Weights of a small mixture-of-experts language model, trained from scratch on English Wikipedia.
Size: 12 layers, width 160, vocabulary 2957.
Experts: 80 experts in each of 12 layers, 32 SwiGLU neurons an expert, 6 picks a token, a sigmoid router.
Training: a variant of Muon for the experts, 535M tokens.
Below are experts of layer 4 (counted from 0) of a mixture-of-experts language model. Rows are named router (the router's row for the expert), gate (a neuron's input weights, with its number), up (a neuron's input weights, with its number) and show model dimensions 0-159. Each number is 128 + 24 x the weight over its row's rms, rounded and kept within 0 to 255.
After each expert's rows: a language model's description of what the expert responds to. This comes from a sample of Wikipedia text that the model never trained on.

# expert 61
router [131 163 127 131 101 127 110 112  79 194 136  95 143 177 106  95 132 132 103 130 123 138  98 101 128 114 147 130 101 180 147 150  78 137 101 151 132 113 178  90 140 101 139 153 120 123 151 121 126 115 140 135 127 146 146 112 122 139 156 168 154 116 122  84 107 128 136 180 107 161 122 133 112 154  92  95 125 119 138 167  75 161 138 136 101 122 153 136 144  83 123 102  98 109 139 164 153 136 152 135 169 122 120 115 133  88 140 134 124 135 141 119 159 126 151 122 148 112 144 123 152 144 153 151 163 143 127 151  99  97 156 133  91  89 118 150 119 162 147 109 172 128  93  68 127 137 162 143 144 153 137 150  99 107 123 126  98 130 128 104]
gate0 [111  80 156 123 112 114 140 155  80 183 153  94 118 124 103 134 143 145 142 107 105 146 112 125 172  90 114 126 122 124 118 154 118 110 134 154 139 132 148 120 121 107 145 131 135 126 157 145 120 126 126  99 144 124 118 100 104 111 163 132 135 155 142 164 132 123  99 131 135 151 100 118 121 122 107 121 122  92 103 135  97 160 144 166 100 172 116 133 117 146 107 121  70 114 163 115 113 134 113 160 132 110 119 133 122  96  87  85 144 125  64 145 115 140 117 141  81 114 133 132 153 130 145 105 134 114 126 157 133 107  77 116 106 113  98 161  80 118 213 165 137 143 155 103 120  91  94 153 132 144  93  79 107 104 146 132 100 111 116 111]
up0 [132 118 141 107 145 148 124 146 149 129 133 136 140  96 129  99  98  84 151 116 109 102 116 100  69 124 163 142 123 134 128 131 130 124 108  95  82 138 125 143 116 141 160 143 119 118 120 127 122 144 105 110 123 115 160 153 156 187  86 117 118  96 145 109 150 125 156  75 127 132 130 176 122 119 143 133 110  85 122 124 178 104 123 147 168  68  91 133  99 142 114 123 133 138 136  95 125 106 108  90 131 114  93 121 101  53 129  97 143 112 143 127 122 146 136 125 147 146 120 119  97 120 123 146 135 118 140  74 149 135 131 141 177 125 108 118 164 105 149 119 103 141 168 126 148 199 124 161 103 127 140 128 142 118 126 145 157 106  77 162]
gate1 [117 142  96  90 117 137 154  96 139 116 140  97 126 155 100 125 164 127 159 121 121 119 151  80 117 124 136 100  91 143 148 131 105 147 116 108 154  84 106 170 131 107 131 119 114 144 128 109 104 117 147 140 150 151 151 113 174 112  94 105 156 119 121 157 174 156 125 141 125 168 149 128 181 142 123 120 155 139 124 162 134 186 158 154 107 164 154 136  93 106 102  95 151 151 136 182  97 103 151 166 129 140 120  82 145 114  98 160 127 123 164 122 115 129 143 113 159 171  78 158 117 107 170 119 159 143 155 120 119 116 133 102 140  86 137 162 114 103 105 102 123 164 138 158 140  95 154 115 150 109 122 111 141 153 129 145 105 118 154 133]
up1 [114  98  80 147 149 143 112 167 131 134 174 128 118 171 152  84 122 134 123 152 104 123 111 155  97  82 143 152 138 169 155 105 141 131 126 162 104  83 143 137  93 152  83 147  97  96 139 136  84 118 176 109 125 147 143 142 145 107 143 133 148 153 114 156 136 121  99 104 125 120 134 108  94 111  96 107  95 133 109 135 166 134 131 146 111 104 121 130 115 117 151  82 140 119 151 143  94 122 102 111 148  62 104 135 148 122 158 127 134 182  95 136 143 107 125  64 145 104 127 124 167 138 118 130 170 136 140 159 106 140 142 149 181 127 103 118 147 104 149 123 104 101 137 129 107 119  87 104 147 121 115 117 103 140 143  94  93 120 143 122]
gate2 [112 121  91 136  93 130 113 155 123 174 131 112 161 159 114 110 143 159 108 127  86 151 119 156 115 139 131 102 123 120 168 161  88 124  67 137 106 118 107 111 155  75 163 133 150 142 178 137  96 133 141 140  97 153 113 134 140 124 158 111  98  98 105 103 107  93 139 115  89 135 112 137 150 145 136 152 114 139 113 136 148 131 150 110 130 107 110 161 122 109 127 188 157  77 138 125 113 113 106 120 135 144 120 110 111 135 136 109 145 131  98 142 160 148  81 145 129 113 127 161 127 117  96 136 155 101  97 119 147 137 146 126 143  94 114 153 124  86 111 110 136 147  98 104 124 137 112 107 165 150 228 164 113 128 107 131 122 156 121 138]
up2 [107 122 111 118 115 149 131 119 125 133 105 116 163 119 116 167 162 163 127 117 100 152 130 127  87 130 166 104 147 151 165 162 111 115 180 150 153 142 156 113 168 117 117 161 110 170 124 147 140 142 184  45 105  99 109 119 153 144  91 134 121 112 113 153 181 132 115 101 157 153 149 117 148 133 124 109 120 120 106 121 137 125  72 140 121 129 135 127 163 160 113 148 123 113 162  85 111  73 153 118 110 150  99  95 146 150 136  90 116 153 121 129 111 104 141 122 139 126 126 135 126 162 124 131 120 147 136 106 129 128 122 110 177 137 124 100 123 126 108 129 152 146  81 143 132 155 106 111  76 147  98 149 128 188 135 141  98 145 101 119]
Inner r, pr and cr pieces such as Celeb-r-ated, S-pr-ingfield, plus single digits in sports results tables and words like after, until.

# expert 13
router [101 134 150 142 126  98 160 104 142 101 135 135 140 140 119 142 138  93 116 126 129 112 108  96 112 118 133 120 115 161 120 139 107 110 170 110  87 181 145 130 108 131 137 136 166 121 133 136 181 140 161 113 166 155 153 137 126 133 165 107 139 167 123 148 129 147 133 136  93 146 111 106 106 144 155 150 154 140 126 171 101 116 141 128 149 105 130  95  85  79 122 142 137 128 194 109 185  84 166 143 173 122 179 140 147 140 175 137 139 142 131 110 109 120 132 130 148 107 128 130  91 117 115 115 128 141 137 119  98 129 125 103  93 126 152 137 185 114 152 126 115 111  98 170 128  98  85 109 136 108  94  92 116 142 131 125  76 153  83 106]
gate3 [135 120 155 145 143 124 119  84 114 146 159 126 159 136 155 188 135 108 130 142 145 157 121 133 151 117 113 115 108 135  94 110 133 131 129  88 154  98 165 151 153 110 125 108 118 115  92 158 163 162 134 104 178 121 136 126 150 135 135  99 131 170 112 151 150 153 147 118 127 137 140  77 145  93 107 128 136 171 118 164 113 122 178 116  97  74 135 114 106 128 135 131 116 114 129 148 141 112 128 154 178 119 122 134 145 152 126 116 102  72 123 132 127 104  95 174  97 127  89 129 123 130 114 124 126 111 138 113 120 149 100  79 116  90 138 138 167 117 106 156 141 120 116 187  87  85 106 109  99 124  85  88 117 120  90 114 127 119  89 117]
up3 [129 113 158  75 132 117 133 123 142 116 168 126 133 169 119 170 165 141 129  89 172 122 119  88 113  98 120 111 104 159 140 121 104 121 144 115 103 181 156 181 125 123 162 133  88  96  87 123 126 127 126 134 148 124 132 120 190 122 133 117  97 158 136 116 130 149 141  94  98 148  91 143 142  86 108 131 150 117 139 146 129 147 189 118 139  95 125 103 137 126 151 139 123 149 101 135 160  77 129 161 149 110 118 115 117  95 145 101  83 144 186 128 113 102 160 134 130 114 128 138  88 140 111 107 130 127 135 106 131 107 103  81  84 105 148 135 158 137 114 136 121 162  89 126 127 113  89  98 107 169 139 120  98 141 143 144 124 109 128 120]
gate4 [124 168 147 131 100 123 158 146 123 154 120 188 145 136 131 120 115 122 153 146 129 128 110 148 100 137 144 143 146 154 142 144 162 113 152 134 101 126 144 108 126  93 143 125 180 116  89 132 155 135 105 129 142 119 111 115 121  87 139 143 131 161 147 192 139 136 157 123 151  84  82 134 128 134 162 103 140 130 128  96 118 129 146 117 162  61 194 125 152 123 126 114 102  98 136 161 109 126  75 152 104 106 142 166 137 154 125  91 141 126 108 114 135 113 147 152 106  75 110 110  98 109 170 121 155 154 109 168 153 118 115 117 126 128 148 102 156 124 155 153 135 165 124 143  97 109 167 122  87 145  83 143 123 124  89 133 114 142 152 153]
up4 [137 112 145 139 126  82 115 161 126 137 108  92 175 141 150 144 150 104 114 129 136 112 122 154 138  71 140 151 155  97 100 138 150 114 102  96 154 144 120  92 132  84 136 110 141 111 139 162 159  76 103 131 109 165 109 129 122 160 128 110 112 181 172 122 131 139 130 119 145 116 155  74 113 105 116 183 123  82 101 157 104 164 108 123 126 131 100 106 108  96 121 108 107 111 160 191 157  87 133 117 158 155 120 139 125 122 117 118 132 100 118 129 115 135  99 136  83 153 120 163 113 115 119 152 107 117 137 153 171 120 112 117 140  91 166 103 169 180 142 145 132 134 147 121 107 107 109 153 151 141 126 146 134 144 154 104 154 133 116 111]
gate5 [103 147 116 124 135  83 138  73 116  85 192 160 110 121 131 147 131 116 105 139  96 111 121 123 152 127 105  63 104 123 110 140 130 134 160 113 149 128 100  87 173 124 108 117 132 155 148 138 168  89 148 138 156 147 170 149 113 132 151 120 104 145 101 127 146 102 128  55 111 147 135 103 171 124 147 107 130 111 103 139 127 153 137 154 143  77 143 124  94  84 134  91 121 154 161 112 166 121 164  99 135  89 152 141 180 141 139 145 126 113  70 149 111 172 123 119 118 132 111 118 127 133 150 119 138 121 133  93 131 148 122 136 105 140 162 131 157  84 138 119 115 130 141 141 123 120 108 112 138 154 150 132 108 155 113 110 110 115 128  91]
up5 [129 134 141 109 109  97 122 121 124 137 141 134 104 139 107 147 126 162 106 114 152 124 181 139 118 126 107  78 136  83 105 111 166 110 136 103 133 149 134 140 109 117 183 111 136 133 146 163 137 101 111 147 107 122 183 122 109  94 154 128 123  82 125 155 137  84 139  97 131 137 191 140 137 133 120 121 165 134 101 117 119  81 126  85 105 115  99 128  75 136 141 112 128 115 133 132 123 121 140 135  86 145 143 128 101  89 104 112 129 142 166 129 114 108 141 100 106 121 124 128 119 130 124 102  97 120 166 141 110 105 135 136 131 112 166 203  84  82 127 138 143 130 149 105 121  99 164 151 108 101 131 112 161 154 145 162  78 100 120  78]
Whole function words, articles and counting words like the, a, two, some, several, plus digits in tables and math text, e.g. "There are two storeys".

# expert 25
router [118 167 161 113 112 106 110 117 143 131  96 144 148 101 124 133 125 148 107 142 142 112 141 200 189 130 126 112 129 142 128  97  91 152 104 138 154 139 152 154  98 168 131 173 108 127 105 146  97 120 111 107 140 149  95 142  82 179 131 141 157 161 113 117 153  99 110 140 180 137 149 158 138 134 148 131 128 184 150 132 133 130 148 115 123 124  55  65 100 157 141 116 112 131 159 105 131 108 132 101 116 136 147 131 155 164 124 144 127 119 181 115 140 141 132 121 147 127 136 122 111 114 150  54 117 143  98 137 134 151 115 143 150  92 152 120 127 144  89 124 112 122  77 132 123 130 113 107 134 150 132 149 145 148 124 108 125 139  98 102]
gate0 [146 163 137 144 163 147 169 112 127 122 156 154  71 162 116 142 157 133 156 130 159 142 148 142 137  96 135 126 113 126 109 136  95 149 116  79 124 116  90 123 111 137  99  86 101 152 146 125  96 121  90 112 123 117 135 110 123 128 114 149 143 138 119 104 147 107 169 113 134 149  77 138 139 153 133 112 175 147 138 128 135 143 144  77 142 112 153 121  97 148 122 125 132  94  70 130 120 154 154 156 163 161 150 136 119 130 133 154 162 152 163 144 151 105 138  77 130 130 173 121 145 106 152  84  86 168 144 134 151 140 100 156 103 135 160 151 158 138 129  94 119 130  95 143 131 140 166 123  96 131 102 170 168 171 106 134 140 106 118 155]
up0 [152 120 136 119 190 124 158 125 144 158 173 123 124 108  95 133 127 112 112  99 128 114  99 108 117 131 112 119 140 114 182 127 132 105 126 125 121 100 136 139 134 128 116 112 130 108 112 104 139 190 154 159 104 145  73 164 133 122  77 104 160 123 122 106 122 143 104 111 128 105  93 171  99 101 129 123 157 121 137 101 139 132 177 112 133 140 155 147 125 100  72 116 136 114 117 160 124 140 100 115 146  98 123 146 112 122 139 144 131  89  86 114 137 136 172 129 129 119 115  87 113  91 155 152  86 128 128 151 148 103 190 121 100 179  98 124 125 127 157 120 142 174 152 150 170  89 112 105 132  80 115 161 143 118 129 110 135 103 112 116]
gate1 [ 98 104 151 148 128 134 151 129 133 132 108 139 152  89 134 127 146 104 105  89 121 177 115 118 167 114 145 149 116 156 131 126 136 130 165 136 107 152  88 137 106 123 141  87 142 121 185 115  95 111 116 128 128 106 144 113  97 146 101 151  87 150 165 119 134 153 132 159 113 123 201 145 118  90 163 144 142 124 156 136 113 125 115 106 148 118 117 120 131 111 159 128 134 123 117 148 163 147 138 155 143 115  63 138 100 131 108 151 131 130 129 125  75 116 126 119 155 127 151 137 110 141 119 116 110 127 107 153 154 189 131 146 133  97  92 125 122 139 140  79 115 126 101  78  75 116 161 148 155 148 114 133 128 191 125 121 101 111 127 192]
up1 [ 98 138 124 116 152 107 141 137 139 125 114 177 146 113 101 130  97 117 142 141 120 166 128 130 161 106 132  83 154  90 168 129 135 141  90 121 121 102 104 132 126 162 157 103 180  73 117 189 162  72 137 168 171 118 120 111 129 147 115 107 120  95 106 141  97 105 166 103  91 108 109 108 116 120 141 135  97 143 112 132 128 146 104 114 111  99 133 103 141 135 139 121 127 154 150 127 112 121 138 105 134  91 133 116 102 104 148 111 153 106 122 146 181 155 144  90 181 138 153  90 153 120 133 123 145 148 118 129  99 137  82 121 139 142 167  83 108 138 136 126 130 137 121  97 117 162 173 129 156 164 113 130 136  82 162 149 104 117 143 143]
gate2 [132 120 143 160 139 110 122 117 116 147 125 156 103 118 130 123 179 136 153 114 135  95 137 200 143 111  97 122 140 113 160 119 101 121 116 117 147 169 138 119 147  92 136 142  82 149 147 143  88 148  91 127 128 107 113 100 148 119 148 175 113 181  89  98 150 123 142 139 140 138 149 112 124 106 122 126 169 173 103 146 177 105 119 162  73 154 119 103  70  96 126  87 164 119 108 129 150  98 103 164 158 178 163 152 110 130 115 118 147 117 156 119 105 135 149 125 169 116  97  85 127  95 146 116 115 100 106 107 140 129 111 149 119 138 171 155 137 100 104 138 121 120  98 115 155 104 116 121 127 149 108 122 120 114 120 108 109 125 157 137]
up2 [131  98 122 152 132 162 119 135 119 153 141 128  95 122 110 167 117 116 140 127 138 114 121 127 131 126 117 140 132  96 126 129 130  84 107 144 142 143 143  76 110 151 145 139 149 148 117 100 117 135 157 168 100 140  92 126 127 122  77 107 115 134 164 125 141 176 102 150 135 131 133 119 161 145 102 145 124 181 146 184 136 100 183 102  88  92 114 144 157  96 146 132  83 118 126 148 142  80 131 167 171 148 124 131 102 123 112 103 127 114 117 134 192 139 141  84 135 128 123 136 130 146 141  56  69 137 144 133 138 116 109 120  69 102 130 146 122 130 141 105 137  86 118 113 120 125 117 117 129  88  94  83 129 119 121 143 148 112  94 108]
Single vowels and endings like a, o, i, s, an, ation, closing names, taxa and list items, e.g. Capn-i-idae, Marth-a, Erat-o.

# expert 23
router [152 112 141 115 129 126 128 166 153 144 146  98 161 144  87  89 157 150  98 123 112 136 145 143 194  72 134 110 111 145 101 157 150 173 106 153  93 161  88 138 118 132 112  80 109  85  99 122 121 157 129 111 129 123 126 163 108 129 127 169 117 135 125 128 152 150 129 140  92 116 111 108  95 138 116 125 142 166 104 110 140 132 139 115 117  58  99 151 103 130 109 141  64 129 146 132 150 135 149 140 122 112 102 169 106 140 163 124 115 132 145 130 135  95  81 101 126 137 139  87 143 163 137 106 164 150 115 148 137 129 136 129 116 127 112 127 161 134  96 172 128 106 133  88 149 106 155 129 122 101 108 154  94  99 133 120 185 127 134 122]
gate3 [132 116 137 124 117 173 121 115 100 116 122 135 137 100 139 152 146 139 174 107 109 163 140 124 159  92 124 131 144 114 128 110 133 167 173 120 120 107 148 149 127  90 191 135 128 130 111  98 136 103 152 116 169 127 114 132 128  39 143 142 152 139 135 170 125 139 111  98 116 150 131 124  81 113 152 147 118 125  98 124 109 116 107 146 100 123 105 127  75 107 148 108 113 141 151 158 105 133 128 143 130  96 151 121 120 101 119 125 144 159 120 138 126 173  77 128 186 146 131 115 125 140 155 110 146 123 156 135 131 141 148 147  81 131 142 127 140  83 103 149 174 152 142 108  83  88 137  90 169 158 147 140  86 131 135 150 123 143  82 142]
up3 [137  86 159 147 106 161 112 141 202 162 131 124 124 122 110 129 108 104 149 147 111 153 138 151 141 117 163 120 127  97 127 158 116 140  99 111 105 130 159 172 104 114  93 130 139 134 129 133 165 155 106 137 122 112 137 179 130 124 127 124 150 153 141 159 142  82 129 131  81 133  99 131 145 166 110  92 101 115 109 129 147 100 167 105 130 112 139 119 117 163 101  99 114 116 103 158 104 107 149 108  97  88 118 112 155 158 146 124 192 128 115 119 135 149 103 133 103 128 156 142 115  97 116 111 172 194 167  94 126 146 122 150 122 133  98 115  99 146 159 162 121 117 153 187 130 119 101 170 128 119 121 122 126  95 115 117 138 133 122  86]
gate4 [ 89 168 109 117 114 138 121 137 107 110 158 132 135 137 143 171 130 117 117 108 162 140 110 111 146 145  82 147 126 110 139 162 119 143 121 123 145 118  84 134 129  95 163 105 129 121 142 127 140 130 102  97 130 128 144 107 192  88 163 152 123 172 142 169 125 152 146 131 122 149  79 155 155 142 141 123 119 107 110 126 129 102 142 101 114  90 110 155 103 112 100 153  83 168 136 136 141 113  92 124 116 160  88 151  99 128 154 120 129 188 112 109 162 121 159 119 149 136 132 126 153 111 108  86 144  93  91 143 108 137 136 144  81  98 170  99 109 139 108 144 161 102 136 119 151 128 141  78 120 170 153  86 109 122 122 180 155 119 124 124]
up4 [151 121 118 126 106 123 137 132 149 150 130  96 142 100 139 131 151 152  99  94 101 165 116 158 185  99 160 141 130 166 136 140 117  74 108 118 137 115 173 107 104 124 164  92 105 137 111 109 107 116 163  93 156 139  98 101 114 146 133 115 136  98 105 125 125 160 132 150 110 127 134  83  90 112 101 123 112 172  85 113 130 139 120 106 115 118 117 195 167 162 109 136 119 119  98 107 101 161 113 143 107 136 103 107 162 134 137 116 119  90 139 141 163  97 126 136 126 130 118  94 120 120 154 173 128 151 115 161  85 142 126  94 127 115 148 154 100 132 142 116  81 138 132 143 126  78  95 142  90 145 137 149 133 121 109 147 135 164 117 186]
gate5 [153 126 135 178 122 104 135 152 140  81 168 148 132 112 104 138  88 141 117 177 116 130 146 134 141  94 129 119 133 156 171 145  82 106 141  89 139 131 119 177 150 117 134 116 123 114 144  81 136 163 137 103 124 144 127 133 129 110 116 131 136  96  84 172  77 150 140 129  94  98 101 135 152  90 136 107 145 100 133 141 138 118 135 113  91 155  97 123 184 154  97 143 116 148 157 158 117 124 127 132  86 118 106 160 145 163 163 110 111 132 142 109 105 145  89 126 129 107 104 132 162 159 136 125 127 127 125 178 135 158 119 136 150 103 129 115 146 115 119 108 153 149 110 102 124 107 176  90 142 138 207 142 130 133 101 154 116 116 116 156]
up5 [120 134 156 157  99 151 146 115 161 101 107 142 137  90 176 160 128 136 135  76 144 114 135  98 142 140 142 136 157 116 105 131 140 165 172 132 115 149 116 150 115  76 128 117 132 149 128 121 115 129 108 117  79 147 138 130 132 156 157 143 136 191 120 120  99 117 112 122 127 162 114 129 122 106 142 106 129 133 143 163 118 126  88 126 195 123 114 157  78 152 115 168 108  96 134 131 150  94 108 131 120 128 138 137 113 109 124  96 158 191 106 138  96 130 152 123 165 101 153 138 142 120 135 140 165 146 119  97  98 113 122 120 158 174 120 151 107 127 151  84 124 110 103 148  85 163 175 109 127 147 150  82 129 115 110 120 122 102 132  82]
Prepositions and clause words like of, to, with, that, during, which linking phrases in running prose, such as purpose of, comply with.

# expert 11
router [ 95 147 119  99 107 123 151 107 116 116 128 120 106 129  96 125 155 101 106 165 124 117 111 143 122 126  94 159 141 113 113 157 148  88 103 120 128 164 100 169  96 114 132 131 142 112 112 123 146 150 111 139 122 135 148 154 141 163  73 107 113 151 114 116 162 109  95 138 136 162 169 135  96 142 130 134  80 127 121 140  75 111 147 119 124 171 117 107 146 156 164 123 114 130  92 166  70  92 173 138 146 134 165  97 122 149 110 114 105 158 140 149 112 104 103 101  85 129 155 148 134 124 148 123 177 150 124 126 141 145 106 141 161 104 167 113  86 140  93 133 106 100 139 113 168 120 181 103 166 122 132 123  86 144 117 168 114 140 136 104]
gate0 [104  98 134 122 139 140 136 140 140 133 140 154 123 106 142 122 110 106  99 109 147 114 165  94 125 140 139 190 162 120 160 124 150 135  86 102 185 143 120 119 139  71 152 151 133 137 124 108  99 150  89  91  67 144 101  99 133  92 128 157 135 166 131 120 129 123 129 120 127 122  96 142 140 123 118 184  93 138 139 122  98 140 114 161 136  76 149 114 154 132 136 124 136 140 112 139 125 130  90 145 136 146 136 126 100 183 138 138 135 119 165 152  94 102 134 124  83  95  73 129 106 152 112  80 136 146 122 173 155 144 118 121 118 132 100 123 156 168  94  98 132 170 137  98 132  97 114  93  87 129 121 145  99 139 157 112 126 133 133 149]
up0 [119 117 135 154 133 153 109 103 150 123 137  71 126 195 138  97 102 130 107 129 160 154 158 136 122 105 129 133 144 179 131 171  84 123 102 145 101  75  99  98 106 138 171 105 141 159 185 113 129 131 181 123 120 132 134 154 130 173  92  85 127 126 113 165 113 119  95 141 129 122 103 101 139 107 139 160 167 132  97 106  89 123 103 143 146 149 151 137 113 105 106  91 158 130 162 142  93 136 106 104 165 116 136  89 127 120 145 116 112 136 114 109 157 110 131 139  95 142 136 117 109 145 141 147 130 130 123 116 137 117  66  97 134 156 123 137 154 114 100 116 143 106  89  90 114 155 112 176 120 161 120 131 134 109 140 133 112 113  99 116]
gate1 [116 179 135 132 143 172 169 136 131 144  98 136 124 179 153 120 124 128 141 124 101 137 103 145 143 147 139 169 191 151 136 145 126  82 121 166 139 159 125 133 123 108 109 118 154 131 138 124 150 129 157 141 138 187 128 125 138 111 144 136 147 110 140 121  93 133  89 114 113 165 141 107  93 123 127 110 157 129 124 134 128  84 114 104 153 126 164  71  90 128 131 127  78 101 139 125  98 130 129 103 121 114 122 102 194 168 107 145 135 121 155 161 140 125 131 142  50 106 128 100  99  79 135 106 119 117 140 161 135 139 114 142 115 128 118 121  98 132 151 138 130 121 131 111 129 130 170 113 179 113 146 124 106 149 138 174 116 101  90 102]
up1 [ 97 129 118 142 143 118 110 148 121 152 113 135 100 118 121 178 127 153 176 109 117 143  95  95 141 133 129 108 134 122 106 134 141 123 143 126 153 118 111 104 118 126 135 161 119 124 127 125 146 179 115 154 140 172 141 135 120 167 109 126 149  74 143 100 122 114 127 146  90 132 118 106 139 127  70 179 161 121 134 160 133 139 105  85 111 138 146 145 150  89 126 139 160 159 124 105 126 175  88 147 110 134 147 120  90 143 177 131 151 148 108 119 139 142 118 130 118 126 138 131 151 127 109  99  88 135 111 102  67  82 149 166  95 115 133 142  84 107 117 142 178 143 146 147  86 140 131 172  97  96 122 121  98 115 119  98 137  88 187 140]
gate2 [119 123  90 108 128 163 153 128 149 130 118 143  93 183 148 169 117  85 125 135 160 144 108 140 112 177  65 136 171 111  76 113 118 103 128  98 135 158 120 109  95 139 125 107 127  93 116 162 142 115 109 107 110 100 134 121 131 123 106  90 114 123 139 143 113 105  95 146 132 112  92 124 135 130  98  93 112 105 145 134 136 158 136 103 137 136 138  83 122 118 175 115 110 133  74 125  99 104 112 107 158 126 115  89 154 151  89 119  93 149 126 165  66 127 162 147 135 103 145 131  96 120 129 101 125 115 131 125 159 153  93 178 157 111  99 128 160 120 133 115 106 148 120 148 158 129 115  97 134  79 121 165 145 134 145 157 138 139 143 139]
up2 [148 140 102 154 126 153 123 119 111 123 172 135 109 139  91 170  91 131 153 123  97 123 109 141 141  91 151 110  91  97 125 102 105  97 119 160 169 127 129 122 149 105 133 115 107  94 124 130 158  78 153 117 168 130 207 165 112 101 134 135 130  86 100 102 117 113 100 121 103 137 195 127 174 125 115 107 119 108 105 148 117 147 104  88 172 136 116 154 106 110 113 148  96 141 132 152 111 107 119  79 120 110 159 109 123 140 162 152  81 124 169 135 144 152 120 131 130 110 100 138 149 123 140 153 141 128 131 128  92 130 106 127 124 137 129 126 112 125 106 107 119 158 156 123 129 167 177  74 102 162 115 126 144 150 158 148 108 122 120 140]
Word-final suffixes like -s, -es, -ing, -ers, -ation and percent signs, usually before of, and or in, such as waves, figures, Housing.

# expert 28
router [148 150 152 120 117  91  77 116 100 122 134 108 119 109 175 125 128 141 167 161 151 121  94 121  95 145 118 130  86 135 134 130 135 105 103 176 189 106 144 126 116 114 124 141 150  95 159 113 161  97 103  93  97 111 105 152 140 123 164 165 191 138 117 142 117 138 110 176 104 176 156  99 145 146 154 108 104 120 151 124 146 145 121 155 180 136 128 116 140 140 107 114 150 129 120  76 175 150 147 130 112 116 160 150  91 126 101 149 127 129 122 152 150 138 146  91 129 136 117 112 108 111 130 144 127 135 106 109 113 123 147 202 134 121 134 114 104 134  76 105 117 103 141 111 113 119 124 137 134 127 144 127  99 133 116  87 171 137  90 108]
gate1 [159 120 125 123 163 123  89 104 111 134 138  93 135 131 144  98 130 185 136 104 136 136 125 111 132 141 114 152 156 156 133 137 122 106 105 141 181 117 149 113 128  84 163 161  95  88 151  99 138 148 153  92 139 114  85 170 130 131 161 118 169 137 141 119 139 136 115 150 114 147 110  98 148 144 138 116 156 148 172 145 147 134 100 136 114 102 157 152 110 160 117 105 101 140 139 112 151 150 165 148 135  95 165 146 113  97 151 142  87  76 134 198 158 154  79 120 142 130 121 118  95 123 159 123 164 108 119  94 146 123 139 160 133 108 176 107 133 115 130 124 162 120  77 112 116 127 128 184 141 122 135 110 105 112 119 109 151 108 115 127]
up1 [180 110 173 130 118 127  93 131 139 175 118 147  87 134 122  89 105 132 106 102 126 124  93 121 131 140  99 116 122 183 136 100 107 150 163 118 158 150 122 158 152 139 140 140 105  78 117 103 113 123 154 114 120 148 121 132 133 131 139  92 139 119 115  83  92 132 110 115 134 125  92 144 166 132 161 155  91 160 131 126 111 125 113  97 108 156 138 119  92 129 119 161 105  61 110 128 142  89 114 124 125 138 124 166 159  65 113 142 162 113 116  91 138 150 109 119 127 114 107 102 139 131 119 107  71 129 135 151 118  89 158 130  93 159 104 115 116 134 176 122 132 134  94 108 144 101 120 115 120 165 135  94 118 131 146 140 105 182 105 107]
gate2 [199 108 164 143 118  77 116 137 115 117  82 124 113 153 155 155 139 119 156 118 104 135  90 113  97 137 122 154 108 111 125 123 130 134 135 112 186  98 154  93  94 134 150 146 135 102 161 112 117 108 108 119 119  87 125 101  90 150 119 109 122 153 155 106 128 100 145 113 139 179 124 138 149 199 131 154 179 140 155 145 146 151 145 129 129 123 148 119 146 158 144 146 131 149 133  74 134  93 100 174 115 111 111 143 127  98 124  93 153 116 176 148 133 146 124  68 139 120 142 102 125 130 119 134 140 169 108 111 103 131 109 153 114 131 110 120 108 114 114 127 137 140 116 141  91  86 138 138  80 148 132 131 127 119 148 132  70 133 147 122]
up2 [121 115 110 187 136 163 120 100 162 104 131 115 161  82  81 174 143 123 138 118  82 156 139  88 109 150 115 147 154  92 104 150  95 118 117  95 150  85 141 144  90  98 117 180 167 159 128 145 111 150 165 119 125 112 115  98 131 101 164 126 138 147 111 132  91 127 152 132 161 139 105 149 120 127  99 156 124  77 147 147 135 100 125 122 100  67 104 114 129 157 145 116 142 135 167  55 129 103 116 129 120 106 114 157 128 101 129 121 119 111 120 154 128 141 120 113 120 145 127  97 126 152  92 120 106 154 138 142 132  89 141 138 151 156 108 135 127 129 124 116 112 104 103 151  94 110 148  85 123 137 140 170 123  93 102 131 122 117 116  98]
gate3 [133 140 129 115 136 102 135 128  84 131 131  95 147 114 156  74 184 124 141 126 104 161  66 112 130 131 149 145 146 116 158 131 129 151 104 119 140 106 124 129 111 138 121 108 150 125 135  69 110  71 132 133 153  90 130  92 128  91 128 158 110  94 152 124 117 134 144 153 152 158  91 135 157 102 148 118 158 124 104 173 127 131 126  85  95  99 143 124 148 118 102  87 132 124  80 110 157 116 140 162 117 117 145 148 102 122 155 153 146  93 110 132 158 109 104 105 121 134  66 138 122 137 122 135 119 145 168 151 106 132 149 138 170 101 113 132  79 154 139 162 103 115 117 115 122 121 117 127 117 189 151 107 102  94 121 106  90 124 103 151]
up3 [154  65 117 119 145 100 100  89 138 151 155 136 107 141 133 131 136 104 147 117 113 106 115 106  91 162 131 160 131 162 152 105 173 125  86 131 130 127 169 106 186 149 132  96 113  90 154 124 132 121 119 108 131 168 123 100 150 159 178 141 106 154 139  85  91 146 151 150 137 139 103 125 116 180 123  92 166 150 165 136 101 122 127 157 127  95 107 116 130 128 108 132 138 139 121 146 120 175 148 114 137 126 112 169 119 104 132 118 140 146 122 121 181 136 136 116 134 149 165 151 115 117 150 155 140 125 154 147 155 151 144 127 133  66 102 134 137 106 113 184 126 144 162 116 128 177 115 127 136 173 116 114 123 126 107 115 170  96 113 141]
Table pipes and line breaks in sports or data tables, ages in birth lines (age 40), coordinate parts, and words like year, week, month.